Experts of a small language model.
Size: 19 layers, width 192.
Experts: 192 SwiGLU neurons an expert, 1 pick a token, a softmax router.
Training: a variant of Adam for the experts, 319M tokens, 4870 steps.
Below are experts of layer 12 (counted from 0) of a mixture-of-experts language model. Rows are named router (the router's row for the expert), gate (a neuron's input weights, with its number), up (a neuron's input weights, with its number) and show model dimensions 128-191. Each number is 200 + 40 x the weight over its row's rms, rounded and kept within 0 to 999.
After each expert's rows: "mostly gets" lists some tokens that are sent to it at least half of the time. This comes from a sample of Wikipedia text that the model never trained on.

# expert 2
router,202,103,249,160,184,127,231,152,153,147,166,239,212,244,237,190,204,211,200,201,120,201,174,202,228,181,257,192,221,228,155,225,170,193,235,239,207,239,154,178,191,156,220,143,213,220,249,264,212,166,152,228,180,164,222,131,232,200,175,206,140,189,227,167
gate0,201,239,189,210,263,159,155,203,187,163,224,284,169,246,149,238,158,204,200,217,198,171,199,201,230,210,223,240,195,186,210,154,237,258,211,73,215,217,276,218,155,234,214,230,226,217,178,112,212,205,126,160,248,243,276,160,198,153,181,248,194,214,166,199
up0,211,180,254,155,188,211,245,167,274,236,228,174,230,177,169,138,220,254,161,171,239,226,152,196,162,256,169,226,171,162,203,256,156,220,146,242,226,233,106,181,244,180,183,148,163,176,270,241,240,201,205,254,248,184,156,163,160,251,170,170,138,116,260,218
mostly gets: " United", " qu", " National", " Afric", " Cup", " New"

# expert 4
router,246,245,158,213,266,193,216,219,197,210,238,214,212,143,204,192,262,239,278,176,202,155,148,255,144,206,243,214,295,205,251,176,252,213,162,171,144,132,206,174,242,238,181,191,244,235,158,120,172,190,256,232,134,168,204,182,211,165,203,133,179,250,181,232
gate0,152,242,225,138,165,206,157,157,151,148,135,183,230,196,113,185,213,203,139,235,150,222,224,218,215,176,145,223,225,289,254,269,178,231,223,228,208,218,169,203,199,227,204,169,163,172,211,194,187,208,223,227,110,245,199,237,291,153,175,278,212,238,211,275
up0,246,136,191,161,175,236,217,146,220,142,195,197,254,151,324,166,195,193,211,168,191,187,144,214,173,298,235,191,177,134,151,195,188,237,283,205,197,162,189,206,179,174,165,234,226,187,240,222,205,256,243,190,181,154,255,195,182,157,198,280,148,242,125,196
mostly gets: "^{", "pis", "|---|---|---|---", "−", " rele", "–"

# expert 0
router,144,109,215,199,192,187,171,133,190,202,212,249,213,213,280,264,180,217,150,186,244,196,251,135,212,195,182,217,145,219,268,198,180,144,261,228,242,254,154,281,169,204,151,186,158,222,234,238,257,142,200,167,215,292,190,184,117,237,223,226,134,152,187,157
gate0,164,236,178,247,166,200,183,108,268,220,185,224,167,207,223,162,234,183,223,227,283,204,138,236,277,187,162,209,153,229,161,170,204,127,150,222,180,190,165,158,187,208,233,205,248,234,124,281,219,209,170,292,171,222,132,167,219,254,230,216,234,208,183,196
up0,184,224,313,220,195,140,193,165,155,197,207,290,210,232,199,190,225,213,221,308,196,212,192,243,215,108,89,183,204,267,184,244,171,151,171,232,162,221,164,216,221,184,266,239,217,186,177,210,218,228,208,235,230,171,205,199,245,268,245,254,267,204,235,164
mostly gets: " exp", " comp", "resident", " Gre", " com", "istory"

# expert 1
router,184,254,163,243,205,259,226,188,263,243,258,153,183,161,156,194,269,222,264,242,179,184,193,244,148,264,224,231,222,183,188,157,256,222,171,140,180,137,256,184,231,214,186,240,254,162,158,183,188,256,261,260,143,222,142,175,208,136,266,188,239,220,175,237
gate0,257,272,206,166,211,187,182,162,172,220,229,204,190,231,199,200,236,200,166,146,188,231,231,276,215,228,238,204,152,197,194,208,107,204,135,225,234,213,219,141,225,316,196,167,202,167,248,197,203,184,199,209,249,99,218,234,277,187,175,223,142,281,225,179
up0,223,212,172,221,190,234,145,178,209,219,175,191,186,233,182,169,199,188,245,129,209,210,160,205,229,156,240,217,297,222,184,265,190,174,135,230,204,189,109,195,207,191,181,151,187,200,295,156,207,183,237,267,262,225,231,168,166,137,208,185,150,224,231,130
mostly gets: "),", "\",", ".\"", "\".", ").", ");"

# expert 11
router,167,185,314,201,172,249,204,192,182,180,149,277,205,254,223,151,175,175,169,123,190,213,188,75,233,215,165,179,142,162,159,201,206,190,271,172,206,233,195,181,117,180,261,169,166,168,252,213,234,228,146,192,210,253,204,239,192,229,202,250,127,175,228,168
gate0,232,183,230,196,215,223,229,188,290,158,192,162,192,177,189,245,157,223,244,235,167,190,190,213,212,273,299,120,226,167,208,208,190,209,171,150,293,170,193,233,230,251,246,241,302,157,251,143,217,212,153,207,148,203,185,188,181,173,133,156,211,165,211,193
up0,232,223,208,184,169,247,200,184,212,195,225,208,259,319,238,95,194,218,176,215,147,199,211,210,205,219,242,261,195,218,159,246,270,180,197,231,169,261,267,235,209,220,196,185,211,145,222,189,208,211,202,200,228,150,222,209,227,223,230,203,147,168,164,165
mostly gets: " German", " pol", " area", "р", " Japan", " name"

# expert 14
router,225,270,232,112,168,146,124,166,234,159,163,168,217,192,282,224,174,194,187,184,212,205,250,236,225,207,175,165,184,169,211,248,115,198,207,250,297,226,140,267,196,217,211,153,215,185,236,253,220,246,155,161,246,191,241,295,174,225,144,195,324,163,204,186
gate0,239,178,198,234,178,286,132,160,295,159,280,232,215,211,159,169,228,192,178,204,195,234,173,192,155,216,205,213,219,217,157,221,267,258,180,192,180,111,226,268,214,173,216,161,212,169,199,177,195,229,232,264,232,145,203,161,237,152,215,260,227,278,212,230
up0,229,236,158,220,160,252,209,124,202,196,243,209,221,229,186,269,206,229,218,196,189,221,205,155,190,216,227,228,215,183,140,209,183,209,203,253,236,207,181,178,156,264,178,181,245,208,217,248,199,205,177,244,241,175,232,184,155,146,240,132,169,197,223,191
mostly gets: " ===", " Mich", "ball", " G", "J", " =="

# expert 15
router,192,165,208,231,171,190,154,144,221,211,172,216,209,206,215,214,152,192,173,304,241,226,172,162,259,162,183,217,158,190,204,213,144,184,234,271,237,245,142,162,170,168,238,198,147,263,216,234,175,173,176,184,210,135,235,217,156,248,174,216,81,184,245,249
gate0,211,174,211,242,297,231,251,233,196,156,204,219,109,175,138,213,239,163,193,225,232,235,191,247,243,220,203,295,285,201,228,231,220,176,224,186,220,225,193,204,189,149,225,160,283,186,188,143,110,148,187,226,167,192,202,263,206,221,173,198,213,235,206,173
up0,161,244,187,234,227,148,208,243,241,219,225,230,225,180,210,209,181,187,152,180,114,184,234,221,246,184,199,184,228,170,164,172,167,210,236,241,239,143,249,248,179,132,172,77,153,232,162,230,181,211,211,150,156,223,151,256,158,187,171,131,127,247,245,141
mostly gets: " Y", "====", "ubl", "==="